Experts of a small language model.
Size: 14 layers, width 256.
Experts: a softmax router, a shared expert of 64 neurons.
Training: a variant of SOAP for the experts, 9169 steps.
Below are experts of layer 7 (counted from 0) of a mixture-of-experts language model. Rows are named router (the router's row for the expert), gate (a neuron's input weights, with its number), up (a neuron's input weights, with its number) and show model dimensions 128-255. Each number is 128 + 24 x the weight over its row's rms, rounded and kept within 0 to 255. Numbers have three digits each.
After each expert's rows: a language model's description of what the expert responds to. This comes from a sample of Wikipedia text that the model never trained on.

# expert 18
router:107129175110093130086135127134182128110087138087125172112089153156100123092093094123107113065177137115092102142125155117123150111083179142180134139174151081156154148107153145126110105113149126138160152166173124156131187139162119109145101131152123102106154082157175119149131125137136147159116148129119128155127154124138166136142094110088153132158101178102164145137132174126107124139168
gate0:124095144124125128119134126117138148133163102090113144151142088130152104156138149128144148128152113125126133144150152135152098152153107140121186130152109153155094138086131105130130108126074142122093168142132098148110178159139120181161103147136122083117110119104140058075129103154153141168150136141121164085145126103154051162067128149127148127106128133128130126139180108126140101131166
up0:119111146139129182126131138118127162100144103105122141132161080109123071127131163134175142100140125152117114121130159108115110155135071148182183155134082126168107105120114132131136159108078134163074129142129117146122184109148114176158123149155117123110098117113143076143140085134129123169141138124108122123145135121135071147133121133122152100113107075117110123125186125127149147154170
gate1:119145119141088118114176131146119131130135128110119172110148162074128134102109147107147155135131147173127130138126146127080090181135140084139117086114142163110151124104119111130147143121111156137140126152149099120131126124109153147122079115107154142106143121120142171123136128105113142144150098100096111124118125150163133102177153111131103092121110133138138067176102075146090070113143
up1:120105133108139159169063135098136144123132164101119143118088091125131121154134091142101114090163120122161110133101132125151131122152111167097128145109133169131098141117114108123137150112193125106100120138087138148129056138116139128112088120150090091156110131143108109112128117112135163110120112129131142111138111093129143172128140105118152164155152132114120105106109172148186143130133
gate2:097152124138107149098150120157124141120084101133135112140092164112144128147136144129129090143149110163111150100140126114073146130116143107173135126158115156105080135092116139118154165127146127100176043109109148151127131145129174164102152120101101127119148094121149117090118128093113158124113159114151086173102151134149149100161134142094110139125137134115135122135158135112092146106158
up2:163179111059143118092152107123141121129064097119138108171133154117124143130156117100164098124143116118111139114144151109100119130137141088161078113137140135132127110137135130100082148134159115140137042107124141152129131129094143116088181149144093064122175115117108156101130182119075164142120149132175132127102107176151140128116133104120128120141097114113115139088122153118127129099169
gate3:144129116142129129133132121102135137150095136116144129085148108125114147161144116081087132156136154166117106164172125121118122111094115139123123088130138164140145118056129082135113112066132115125114098131144160159092081136146118125155129135159122106153162159111180130156119154127099122113149148130128097148087120113105087078103104093118103130098146133110162127131130144138104130138138
up3:113106146132041108109164124133106126079100076117095121071116146105119139082113151134126117141098110104108108146160122141170154108116116127126124141122138157142116131082122158130153109101161110105120132094142146127090141177173119110116142153121081082129088106137120137123067108138091122076156156129114107139137116133156101104131135086118154163137166122152174155128109116137099152132149
gate4:089137126147165098147087134120119110148143085147125118120167164134125120101160128096124094116129122120109114147126120126138090081170131138133161095115134123135158142104109069114150120109179101131175131103119137179114133131131098114132135097136099112129133152128071127118110117140105129111131129146155117089124158118150103154198130108138131116106158125100134085127141146112187148113103
up4:124169102147139134106099128160136083101118150109161086107121162102119133143109130106087144170092116085105136173141131115102134122120138125118076142094097154120143147135153140160097113125131105123155143097131140124118101110111138156090120146132128119112174130135122139144126102134088109125081134144091096142115096122120129132146136128145149080091125097109127127162136147162118118114087
gate5:110150124158143145137144115136176128118134129106123087129124176096099120157150132063148070099139124130157125105121129122106113111128159132127143120123110129152157112154128145138126158101188116117140100144127081129163152132137110119146131145101120126128128117107096184114113132132142184122130131113104104155107140148127114131120115134147119105125114080142098164100110158134127091117162
up5:098124140094102153125107116096080105178139112123113152150166118101142154139120126149104183138140150106120143115151110138154125156153098123133121129141145124130119125111108144156113114110107112140131124127109158133134086088120132140140086096130140120156134128144134082123133144122126136138171182125146145101148104152154088131092153129126158101103160154088150139166217130115173130193101
gate6:086126137111119104156181158125103135123134100119124143095137155109122133111131166105158127138125110161138121142164090141146114145150153095149143149136119126128075112154160110122095104145119149150091109107136122105144128112112133130101134108103086131129115153076109114152140096156098116143144073111108169128134096104130126125154135162107148144097131155132153138142183114140123130144123
up6:144123109153123144137114126136143078114121165157155112137115121129108196140123111156114118128122134105149136084133152095073144165118118123137120106115135136141157164087107177096111145127154139103123131136151108128119133127135159104179106140133165120114144133185114118155146118093169124108124204149128096127115136145128113149136116117138103133155140109162144109127084111139178133128086
gate7:091146156107142156163109126124126127124169131130088104183126107127143147137096146136144117125104172132083133147112132117175139139126104097116129177144152108095152107095137107147172159139084110122133141105120136177098134168130143132142118077150154041124171122094114120121096123117159141163115129128181080121105128121084125148121151126142130113128149109128148164096132119098137121114094
up7:108129124106106121133137148147132152166112139075128093099145138098102134109146150136100115110132109121142106101142080132136144129116102139162155124107133162184124101143191145132122141138131179141135081145126096116143125119112111129070149109163126176128134108142123156132099178100064124110156152114094137098183101133132197119168107131124120126094124161133114104152151150155105164118111
It responds to: Word pieces like re, ter, er and particles like out, over, back, including mo-re, Rot-ter-dam, Win-ter.

# expert 45
router:127138131118146134147101168121141141122109182155132157120166140162149147108140127118172103205148101162132177161118163145126135110092102088135141118169169120118102144153120164126160126115084105110138113083167118164157107129137115157156128111128158129131124111167061101116133151125102104133116128072106132124128134131098161177091109151120153098102149128135084170131137069100124149129151
gate0:116148099143130159116140125124108136128157151134163127168145136098134113118129157171169142097118122127169134097110150104144103096165095118157113147111129162165097135067127116125155101111130135165150121151126092116100116118132119120174155119140130136079148109141118131090078091135172162109139166097177151159089127122133113068124127162115104127129151106159110138075106108128102128101159
up0:120149110140138168109138128139107157125146154149169138171135147103132093111121144164179142089118130140185156101114130095151094127170082121163125147112145159136079136093130104114138105111134137149156114147141111106104107119129118130175181113136130132099145124146121147081094121150158161114147156110162146148080131131138106084131124170114126122132157126158111143086116119144091148118159
gate1:126128103106078156191134097062126088155120144097121131126170131094139148091131135145154141108140107094171133157117135159154135120152114124142134166122135098103154112136144147141149128137134145107124126121108108169117162140163123128139073140147082125103131134128112159104139106131085106109087096105150133154170141125114112093112153083133131120090134133164069119139132067133138116144106
up1:126117152145173109065126163187122148100136104167140106127077125152121118153125121124095126159121159172090116106134114093102123146110148139111120101137139148145102133129107100105102137106144117159128131127150155079137103121092136139138187119099177120159117137124145087152118141116153140142157143167118134111100136119148139154153108173127119136161115109108170130111113180127130143116141
gate2:118146148151133150147136157103157121116151136151164134162129168153163126121116122097126151104174134094109142126122132115172112150167123115161073144091086100169118142119133114111125138135144110120116113118114151126120101145112131123091139125164150130130145121095137138110147159150113117153135106169155110124138190093154129118111128113105082162140127124143104083047162080102109098160112
up2:108108111094090119136092100145077126143082116107111130089140080120103111125146168149106089123093084132142132111139134147127118116128145153107164122184159129125111101150107150130099125125122109171141153141112102127105135102113121123153145141109110117116130112139108137120116120154118135114137142090127154120110040153122104120109158118108176139098137148105138174204109171153132147094134
gate3:106079141143123118155127136099127098150139109098126112128179104104117165128103117128100158095108171154155144093131105107158117133126125126119067125110130100136137115131099153097091137094123090184101136138142122100098096134068136117138107152112145102136107152108078140128076146139124089149127099175175146099129109138155109147165104142138131104123092115147139111160162114158136166108120
up3:114104166153129097150147130098130104144130114106133104127143111115112157138099084127131140099139168165127133089136136095137113142138079121119070122121160124129111103115102169113103141086109109164128125144138124089121102129082137138160117161108130109145088142129078134098102126121117087157130095154191147122119107144137131177150128140135121060147095121124140139199162094144123153100127
gate4:131150118137143153122146127090147164132162168128147106119150165164162081123135186107124125123163116115143092164146130116131080125146157148115110088150079143125087127167135116133159152150136129101106127111110124116147146157145148131122115151111134147111163129156091118142123099084163097120146143166112104110136177123141107088149093139140106153115156127100108141104161114098108064125126
up4:141126096123096087132132131167088117143137115134087123127126104115099125136168079163101100122095102138114138114083138118116179116076119115123144142129168138139190136115140126132104177130150113161156135127125150136132147122136132138133156115135112072135094138098146145118112149124112151121129122141135143148152091141144166158110158123117146106171099123180164134189129158117124141118107
gate5:087119093147118067159115157119146125166181142150113141123081153151147154151105162121109134137135145102157131148169087125159143074101106135120109138170108144113148139117146129157121101154121141148098110058103113152104133147102123130117110095168132132129105120143146118116130158105104139128116157133116142156145120182130148117123083103131085129092128092132115124127094133117156107125126
up5:102130100161127097166131163125140118175181131172118135100079135161129148133147163124121144125142159104154151125207087132140160079080103150118109102155120145122144150118123146144140089158135142163105118073122108138098127160111113142147089106127145134121110122159153134120138156116086126131122143139127150151136131158140164134139096103127078115103130096134113118128102135139179108117131
gate6:089138103149112133157123119142129116168180127150136151145135137114144104125131157092104089143171094102143160110109109100117104123126140157116182118112110166135164123145118077131130124115151082122104126102126151126152149128156093141130096080131091125116125101088127127164103147124188120118136138144123090157135122108093103065130149136124106146128164123127100128133104138133120091162125
up6:116111111132126113111149128151122142121093140098154113130123116126086146153117142163121156140115172110125132120120130140149121132145148124155076123070187078131116138118151140118150124121127137154097125165124117157138075116105162146127149174102122137137096158140138165137156171127129148122134118107128142099122143170126165163130135128140082129072084137119172154140140151158146161125138
gate7:140097134141158149145117130132139136126112110134157147134146159152116137163132129138121144157159114163098127129133130128119126127135104127148182146097103145141129121119093101136111129115074104115140149125111139133106141140147114120140199159098114139093131116128158113136176129113152080149132114122120154083125127160195140074125107095095098099116131182153140121123143113135153137089110
up7:143119151149155150140120138124139139107115130130146149136134146145127154171118129139120152161157125156092131134130120128114114147138089118132175163113106142157116126134073100140140130113098094115160162116126150126130130150135113144152178154123145161098123139119158101134157126101128089146131119120115153068119148168187139084140104072082104117112147177153130129128142102138142120098120
It responds to: The piece right after a word's first letter or space, such as T-ra-ditional, Ra-ce, A Sha-u, h-at-trick, ge-arbox.

# expert 51
router:117165123110146129126140126119153085122143139085081139130096129134148130135106082142118130113138144125096110156103158128104144127104125162137100123156182064140136114105176139062116129147149147128156160153164131117104157094162112122141175134169109111100095089135167160146123131161108066140095092112130134123143080107124175142126111140117163140158112171095170164155121150125088127106118
gate0:124165131150145132148109114109091114127112104132138134106107126165101147130125124100091097106120096154138130152110133148135133163072110072142124116132153106104121160090129141111112149152104101104100149120123141117129163149128088119136132150062120064149122133123167122120141115107138069102100115106104137133138085098121133115124197113151173148128136142125120143105138097109146137121071
up0:173100143127119116138114106087157125111128146123104110139138171109106110106136133172084116188133134166189145143153140128114117124136081158141127155130142104148122137123178122148107177143117146115103107076124112170132111129064145129141132131160129126163129122126130132128111118123143115126179142137160081201150116136124127165110144126147127135097140157135110144143128181130094084111104
gate1:129149095117133103115088129128115122140081108120116147143135084163107140117100121115166148138124089114106150174123112110151133101168112143126133157102126112097130126086107091121099101120128145130181129129104163115137126148136147137099144114094143090105096157127143129092169130141119124133100142133139131127119140130166118141105127140130122086140143145096128143136111135149129139132116
up1:144119099123176088104115152152104131159089111130116162157160105131103166135100100109165156154148065110107125163118130137165123070167097150121112143124141127123133126098112071123108126128109144138164127113128167140139114114147147127093099137133158094107119143134105132099160098126148133147087145105127133093132163149154104163123129121146153107124143156103155140108112122133124115120118
gate2:177174091156113151136138114099131124156165148130133136142126150156153089138100138108138121174155130116151142119113123082137109122122143151141127138125157119112104128159135066098155121168170162127120137102160135096157111175171145098165103140122125098155102148128113115154120148137111105109131125083165127107163146164146116149127140144146080122125105142110111123120138142117154138146128
up2:186140105175135131148155115113116111140139128147121131156132114167181092126071109088141124135151127147164127145130110106114096137131119148125119159126141096154121154142132135105133129151174174121125125097171144092168125163174134084132132122136136101156078150112122133148131148156098133114135109089165144108131125129133128160095118122127096080140117143106106131151140104133155143149131
gate3:159122115083158132114109151146111141149167106129144123122151097153137147127118166111135121142139143134112149137144154144143132138174098143098142126136124116132120150095166128141144100088197130113128100163123122181145115157114120113096153114139136135178153150130187149146114122111138101128115104131124181094146130135168135118136103093114116185119141101105165143145153139135120096142138
up3:112171130136076127138192091101113116091102145134106134157126137117098116174148106124103129102136101153153094124135098125112116112109123148134092092103140132166144103145107120098144176138074150147103165113146148097102114122142123172146119118126130122099101120113079104126126138103111150127164128128146092114109136130126128110142160141136130089120115154153133114129131123110149139083104
gate4:136149132131127149110168137171127128129159108134104155071137115136104126113130111125165133140098087124182116139114107111137098139144126103133150094140151127142134126148123107125110102157116156151160133146128105129086111116146125170102182140106140096129127106127109154144098152107081123124173176162147124139124109143149118115132106160103110129107086093120103135111115108134160088144141
up4:145121145113109135151086111091102140115108135131136102185123141101151135129106146113099115103149144157092139128170131159140129090126143161131082177121091139133100113111141112142156134108128124115119104105125143122169148140100141093146125122133146166126119173089161121110151109175171146153110105094104148117126135126111113155137165089173116100142185145113144120138129154114096157092107
gate5:169126090106139117133103120164165086170144125146138109158083148065124169147107136123130069161131160123160139090124137126135126120146079143107174121157106112179132108127087085138130095133133104127124125130143156107139077104133118129132083128122113090124148122119130141117127102123145134118111111104140115133095128142086151125130128144122094082099118105117090170117119130143121101121161
up5:103117143143131147108120139089106187110126122116113146096171101178110098128129157118133173095142105134113109152113119132137141141111171119136085114095139164111138130108153141129119185115104133154146155129115122123139173167101105129115155108108141183112134164124136121109138144146104147113123143162114161136162123107168100121128120125122158182138149135146141081141140107120126158149100
gate6:108121119147163115159119161120117102142111148146171132088148117087096123103122109171110125102135131109133124105057153133092139148113115121105130118141100089148147047144109145112124166107119118141114140120159119107121164123160116134093148124132153179138079097127105124159095136119160134106139105133144111139117114111126149172132131143149091070129093119167117121112119167163068148127139
up6:118133127120146093134126169113135091139161111117094142130167103114112127156138120148110103088132110072121161107109110102122137154152121101133176101138111096108150060112109133106137131114115095152112139143120088146128166138119102134127115109128117145162091096125090112155124143100096143114143151101099093174119152129142123167135092138121125123131104150175098151131097132138093150091129
gate7:105150120112132133131105113135152101096196115131076120135098071131121124133155119126123124159150127130137117090108144082168138120121132170092088092119114135106110089093122132126156126129108124101112155127143139147096102142106132120119123134116153122108118077108127116095116117164141148139148111152138123190147103111101129135130126091113116115122093154150183136165093158105119153168134
up7:148137147133142079129157140156103160152084151137149110097148165091105135103101129114105143164113134150127160131137149152100154126110089129150094150129141122110147112118130125092163079129131142158133102158130126121146092121086109123149188140082109109127121146123135098131115118151140068160097138130110099139088154123134103150086120170136109123132109119150106140186090112134098142106161
It responds to: Scattered mid-word pieces, like Wim-b-ledon, Cum-ber-land, of-f-ensive, plus whole words end, due, long, out, along.

# expert 38
router:090173106072133128129146151091135094092150129159101137145136163127121092138114098142122125093160152132098094155109099142127151087103114110098126103101113122155134125153164100121149113127117133140163142160137128103170110136150104124153098093146064149119141097142126134176143110105118090105109139089128137138127108119160131156163093117163151150143133173117116155101122135116099107134087
gate2:119127105127149138107137166159117112120160160098117116145159133142123127143091162169115159149100120106134101177115160123177097168153140156123158094129119103174111146105134126095095157152120172093093112147108133144111162065163157106107134112133066106140073136134118130124144117128144139158158118139087117090120123176149166152082111147109170106125142148174101153162110139118135112135140
up2:136096150139105104145103113087142128161134105165136125109120100140129149083127113082133066114118137143160147094131150133110141085120114110140078151096160140110120122119128128114128123130139108171140117135178119139097088143079135131123144169117166134059207123108144126111124145141134123110100109118155100153164160101094079117182146112140081147113138105117153114125089145134111130128114
gate3:120105092119139116064093121129135134115146133132098123156139144174122123121119167113124154119138100113164136135145106124155125112158152058149117070138139122144121081138104117105152130070144112158136135107108167101177160109122159109138123105160119099081121136130123106081143132135113174108120122107121090101096145109085117160126105153166115157099121123103117114131117135112124118132146
up3:137115072091135118089075113099118107107130124159117131179161140163137137117116173143107151123149125126157114155117121108149121114156151080150106070131143137122144091141122133109160139080147112174137142122121159102176164130104164113135130093157089142101141143114141118104130151133087127113121136128137085084092127107092132188143106128131110145112117143102102140091090123093131148116134
gate4:076113111103143186149054078142104154149151127125105106142126110137175150146130133131160140125114098173107113137114113121104140122106116104106127107081153110159149127113156134157143086088114093117123137139158160159144142125093108121118144102129111139104170147142143126109133158113081109133117074122102134132140091111098116150153115129135095126159147141095164098124150135158081158146101
up4:149138119132127084110156142106117066131119074132148161146131125132100105119126136114113109155140150112160137149123148105144127165127131103158120147194088146089108129118121135101131196173151142149114118135121143117128094142125152145126108138108127130146116122113118095150098114126102138118117175118159089116122139143161154155099130127101122122074102153161117130104120107113169128104147
gate5:161158089153131153152113127135089119086111166134147182144126107174122097107120157113151130091140138120116133117110129119166156148181135125121124120104066123091110127108130164113129139140168142123082133101140116119108151139167126124094117088161117136127130142094136062128106149113088119185100148140089083095140158111128125102100125113100139126110153149161109145148104119136143126115106
up5:130128113150142142127100123127078110092122162121140189156115148141113106138116138131164125083139123114139133118135121130175142147160105115100140131101093121090137128132155159132103146137140144146075108121118121120131139151159132104102083080160103157151155153106143053097127142133088131159125116133078106110133132098123152088106123131125127143112137169149115149146125122117148150135114
gate6:134107098120149090123110130114105176171163101126147175170158113117138134139143073159136136137154165123116135099109148122142152150137122090106174137139152132141109143123108169117138124148117111123131101122115120112085158146102067157114147095082136126141128131154124137115106146114185104106107140137103134140118135113142159186119111157149153135095139149136123134135115129143104135127131
up6:139187142094135105143131185137118143129122100122153141107162101092149164123104146128105100104123150171072150133138116100123127109135148145125150169165143120176116144145122171111105140090134124132128105082119122122096138100133139098149144119116151102121139116142097162141067138156154086135094137198122147122099123141143124109100122136144163127088150101122143170131157153166123129133104
gate7:110141147129151124123067090153169169143133150084092126124137170133122102139118134118091101123160116111095133113131120175132146130149144142134150087125151149163131123116094139152144110074103133118113101114152149135175163120092123135121131140145102100139105050155123117102148211098178133139097110175114141133091163149135096127115127147171147115151146139098129096129135104130137119107166
up7:127146153136149115153067092133183136148116138064107148130115160124153125130115138139083080122175141127085140114096109128108134107120115149133112098140138131147111102096103149136137108086095114141142106138131124161143123120112134127114129121160101122121117080142083141110158181123185111144104123200140159140091155146124116122164128136146101118141164142085156070132151118138112126134133
gate8:144154102121098159178137149116095124123129080150125152121107146112128141149085165164131121134124142122151076147129118131119134112105111081117106148100096106112120152098090139140097118167147097147132176120134104115131167161093124085129114160125120156132116119150147092103129141123109113069136144091110138099117074144185141162157108164131086117116123153117128110126152119107145132166065
up8:099105170167142074096122109142133139141137130086153115117152114141149102099146091134086110153144127127088140146132113101153137114119142140098132125146136132146132126176152132144169139133104117116139096139145140170154133078165141144120112128124158130132127160143102179122126134144139101178123142149172115159201163123114134100162151116161104139148128106116137138122161135143103090128161
gate9:099102166145125082095112120124164117117137156089149161094127087148098117139111093125137149144143134161060108131213155133147136141098120138119143114161081116132110155122118142151096108139148149158120110151075139122111165094130159112143143140110144104159159134138161121122111094184133111116099171149133085119132155119136152120140108132136137102160148140155128154123105168116132142132128
up9:132158141125158101106113153076133187114123130123094172118112144150126130154155099130117160138131165199110104106197143128121124147136130132125109092152114107144128146112091163151100132131137128115138155113098142150117149140098099113169126098097154092159142164134144120117129149111142085110117108143141084160111125077111156149151103109135100125114154118111123164122123152125103110146093
It responds to: Numbers in dates, scores and tables, especially day numbers after a month (December 6, June 18) and year pieces like 19, 81.

# expert 56
router:133143102127089080146172150130161100171131141132098182109099178132085112124122114147079153109146182099107110115127151079101127105110130143125136136086094116142099084166164156141122115138118124145150147138113142102141134112151130144113092140128106140121128112151160138138152140124133085150099121080111108161149108148133157113154109137156161124138084161144146114151124155159109088124112
gate1:157135109128143127125076155126122112122130168109143087152126102154139102128163166107113124139151124138147171101119134112112118128121118131112134128120106133136109096137104067118121143132138142080100098115117149126137081082128118128119123148071116086120124131128124132091171144173155148129152127148134162124045136109159105138113118073123112109122110145108125097117137107156158145152114
up1:138165159134116098148120118093162114121125164134117150149125132138122097078107126147135142145144093120145150146141176120128145141094100144076133094095117104150079105133151088142154161129131170078132133122136154146155122078120120143158115124124138103100153066086137121139146146134146115113116127160137116156141190112151142081124131076152121162152156156148096113143122092150107108125137
gate2:115170123122124152133188083127101144155100148145153083132110154121112125120134147120112146153147168113136173138157130116169102159149113098087139116148101184123107080079160131122139082134140126102138140122133091160138126148123149142109114125126116087167119144141153123081118088110112133086150109121164116163112099125126098140105114148156131146109140088096143133130144168144157127123123
up2:136119163132156113099075194127163127104121125111118170092110098120149149130113131142088146144119063124130072102121083125093136129126137152148122137136162102141134171096087127113095173123122149135123122112079169129085137108121131104131151148116155098089147151110101158140131168111120135159140166134113141109147132149145133128117145135115119081170134162156132114140101091137066131108159
gate3:145147100131138102145100136134130135133158095108101148143133095159102114148118110101131148134123157194119125118112104169161147129127091091125109155102093106138099137130120180139111109104124132142136133146103099128175125120102103086099115133134105116115119154134091150104137152124077117132126119109117148134113148122102135144156084101117129124144096071150124096114147114145115085149118
up3:071123137149157106132125102113117115088133148150146146114126119114113113137126145133107124135153113129133132183131108128082164092109137120145180144135145119122152143082097147136104150120129144146101126100130071127125108177137165141148122137092138143173158100146128092123125139122163097102097165186094142158126091159139149123151167177155140112109123131142137128104145104108107158100137
gate4:139135089120126178101100119126130100099131142134119147116150129122115140116165147134103118150115149142125106114120110111146129153170094159123118155115147135097129127116102123141127156115095165151136171104118134122138151122109085173123197162140112135175145184134133125120138152144175101112145103154161130126074088151105117140149107069107109108108144150153108099130121128142126112119153
up4:134123172135127104136143125142135135140140139102129094140112117137146124162107123122148123116127102109169150146156120137144141108085164119149138078119113106171125166150140122118143097126148116096097094141122100118138105133135171087156096095143146129111088075112133141111101108144094158151124175131099143126175192134123146121094152184134149161132114105115144138148133129100156139130109
gate5:147171126121128121102125139117146147133128139122138091149135124157095167111103106113127171088126129173135106111130165101166132118146136140120170102119136132134121097133129131110095191140147127132156143134129171188110161081175113147094097096145090123098161149125142127119127144133163151112150166163155163118133148141126138137099102136126136115094089143120094126116163090132161104155137
up5:120173085130154140140095119137119087109153167155119143116093122142137134121105106176116122082100116131152151082121074142149122145156136139147112143136109141109144167122131157105138107077112152136100180119142105151146103106098147131124097123138162131090124137174123137146192130150137143106174099098102171126099141150136112127129094135159128121170125100142146094108118081120145138129115
gate6:127140130107146129130101126118112139154150097146128131133174119140144196157095128138107141120112115154109152138111117099135110128141142138133179124151164135160129147135081158106117133093106156090085118132144117141145147130121099092166127113136094130135117088136125104118095154101142152131094139115101169115063116138146113153084139125150135100144134125113114178153134065121130144146147
up6:117172108154114101176142126137113145123144060131117168085131167134124153160175159124114148140115112112091121149139125096139100112124129164131162116146126110179137119165097175097110126097129130145136113154109130133110161168130089119118120119108125170139110100116090093155104167095166101120094124130160194135078121139122161130117108151135157115117104129152129127133153122123113129134152
gate7:155135127136105121151146173184104120131108137150098127151111088151158195124130121126144157122108121119130125121134114118165167149116151089083150077122112112152106156106162180112131125149133141118129104140147118170101122133137131098114076138101156121129129149115113136112137126147122158096162088091109108118184105113138103143127127154140166131167133125121172124117095119127139126121106
up7:095154111114115132089132114090131105053114112160134137109091138112161124128157143133109171124109161176124107147157093125129138128157119148136141149090154101180103132150159129160162150119111110135142123098111102176171107089140109140078157134142144132119128142137108139195103150134131120132110102127131114173155144120102113119139121096155125156135139161107106159126120102115144104126166
gate8:137115132130111160101106169090167155099145138134095122122176054117144109100113106143159168128084118125119149158125174156135146125153118135102114152107120144167115093111068173142123126074114156099097134133093130091118115115122137190105140147117149106134112065152133122111145110152111151129170124152106120112141128118136090118147124152141136107164107143174119127120104127095118127163144
up8:108132130072158107158066080120124125139119147105139148125093162126106119152138153111102112168119127144128106135111148140126109106127152101137112105137165125084166121155143127133112103155145100134159149116140127132096106128099075060148168128140112103117143194099139098096116121114145103110094118130136146121125095143107161144082136115148123135103142113109150131129121184147146106081133
It responds to: Digits in measurements, times and decimals (3.41, 6.1), and ordinal or size words like first, second, final, long, fourteen.

# expert 31
router:136149157098143141099134095113159111125083172092125122145113127122144130140129103145104068096150154090102108122110117117092167126115159137145103151164157079110156159127144143110144112112124108145151182152168124128130137147155133093179126144155138120107125105165157137179154165156135113132098124098114148137154126176100167153130117143097153108151124140100157151144099164166083120109125
gate0:132138091125102132151128103153137135140183159155133147122165141143108169139133171114143111112153111150132160131175136106170118116124136117144145118130118175145111110112049165143143157153128145123158123115136107089140110118134107170106164114101141132125101130130145144072066077154148101105130116140144141082099122113152125131099124126187139118081160117129113130136130136091101099152195
up0:128134085118090145134099096134146124127141172112126124111156161139070152177135128128133073084156121143121128142129148086173079140143109088167150122135121151122077090142091137167146111154137127097165143156132130121117085126107114122141135117127143144135102114126159159103117107140156128100144164140105157118094076163137133116116110116172148111111148158146166123129128134067173093150145
gate1:120103123098132133085121124138152124162145145145154130123138172135141171099142157111136146072090128128130112161112120087143063122144122130121125132167103181141101093154086141144118095141122178140183140102113131086131134132132111176115107127094155130112165112124148125139119104149119158114167139149115126154111112110140144083085112086111149076080125122117124137123123114163135142120126
up1:144157137179116142162131137136127145094141127111073145125136080109094125126117116141105134130148130135094139122136123160131205152096117102135124111081168106118154148111173124102134154068130096109101095139120125189160120116139150106122166140150111111152107160149121158141137132074142093152093116134144115103143134162136118168158120163139124154174130121145116097134147131079128112159131
gate2:163091124110142118126139142129124146113077120128155128156150129115146098100161117079100118152139128140130159115144176113133075113183116160138141135101126128116117141070098106105087087092131131146136136133134129147173077158146123142085125148122142070092136077139068116158105134111149178144156136118106150097157146086086132112134135136132119166124149120142142136168147068182095140151162
up2:091172126105109124153091119130133133084146140131125115102112118147149101128083127139150135156153161155134076146141135132115143098104123140107118118150111123126125095135111077128153135165118142132122148084119158139101150082111153110153130074107124156136146129124172109112197140098111086092106125170128124158120092133138127111153117086154122132125145117097124145147098132103109085097112
gate3:101169103126107141120119133102113172125153115137167133164151116140138125106133115087155113186112159147110170101127131130145117134113154113130111154088106101128118100078141104112131102160150166127129091130166132127143115147073130105157156112157111142104147167101100114129133126139135138089118099143096099143118148143143085156062101103159126107141168088190123126164116117214147173121105
up3:123157110136161140124100177109119142147167118144146129150130155122157141158123121132151096136140134151096103139113144112122091136119146136120145153135072118114139135135101124087092149093151094084115113094070142098169153116126097111112140126142138124092112094146134113133121096151102124068052154157089148132105116108127133169089110129142138131130142135120092118124138140126128128117113
gate4:071115101152121110131129100136112068128105156113125121118157109097119120160134163146145117119135165120124132101076110100109134149174132120167136133158127141091154115099125125136114176132095109119128150080116187096112151177095126174157131114088118118089110131116138124103107146142141121078122120123117132118113116139126125111119112174131118142129098124117146131118147116136123134122142
up4:122127119148161113120146148167082102128120140104087142125142110105094123112111131129122132122120126142128135136089124132089146146115087143178118119122167122073140110093132115122090168173136093096152134111175171130116122159111109153174149172096091099104124127137122115105081155114152125084105106122083133106089118151147132118131156168094103166127126139127144134107136165133081113138192
gate5:124104119113139142140124136150149084085127110133154158119136090149124124135124137137121123138102137117129138128181178162152091119129144158123151142088141107120130176085139094109157106106160112123090148138105140118100143110140146081109164134145119134083122116106145112104099076107124097151157133164117075105168147108079114102130112137148169138121128137111123141115128129126113127177101
up5:137110159143134121110132131135134163139130138135096094112120142090103119159143137173105127110130125112121150115098035067103126123117101103159127081165117140112129033153134147126115119140106147122169112111164123118156099159113116146152104131117135099162114125129098126158141135090140152092129114132107147143105115143159138133145130099124075122131126119172139077113115161115138147073134
gate6:125133106113107121135144102162089097112141115139096127146114143111130117167142122106089117132098137162135125158091102089121117126161148152140101158130105146127176134141150082116133124135118090128139163095153162105156081130132172104130115105131176130160101123055153126191130146153157148138110151088140114149126099088109158110114112117155085135107116142111139112142154143141131086137144
up6:145132118112143129133109142148156148118108121154149114103133133162132107107124100155186138137110123088121120092116155174146141142156130079137148100143155129120108126127144149142107127134113149094114087175130117153098162127125094161097156165160106113103134111201104119076132128103088142101128129157106134124136152165128093149155168140100171119121122130126129134107097105125137166106134
gate7:084111135152122170165174101114142095135099150112109162181112108126086180170109134125095114101158116117125161099098111113112098115142123119083145157083079132141156156158128144123118151135149147138127093164127119085162138127144155114127147161085113128089154134126126053130141097108133135132150133147165116156144105095142116130136177086115166146143127122104133122121163134124167105128140
up7:174143109097120118076109128120092159149149117135146151107136139131131085101131136164156176153118143140138076143186152103158134130140123147164100083171127132133114100139112114154126109092100150128142132106137152136091118135132158151077118135147111130178083146146135181085142135140094152117131150109081123112117159114091125126144085144153130103134119143130142165128082118081127160112142
It responds to: Capitalized word starts right after a line break, pipe or semicolon, like He(nri), M(anmohan), Da(me), plus "x" table cells and pronouns he/we.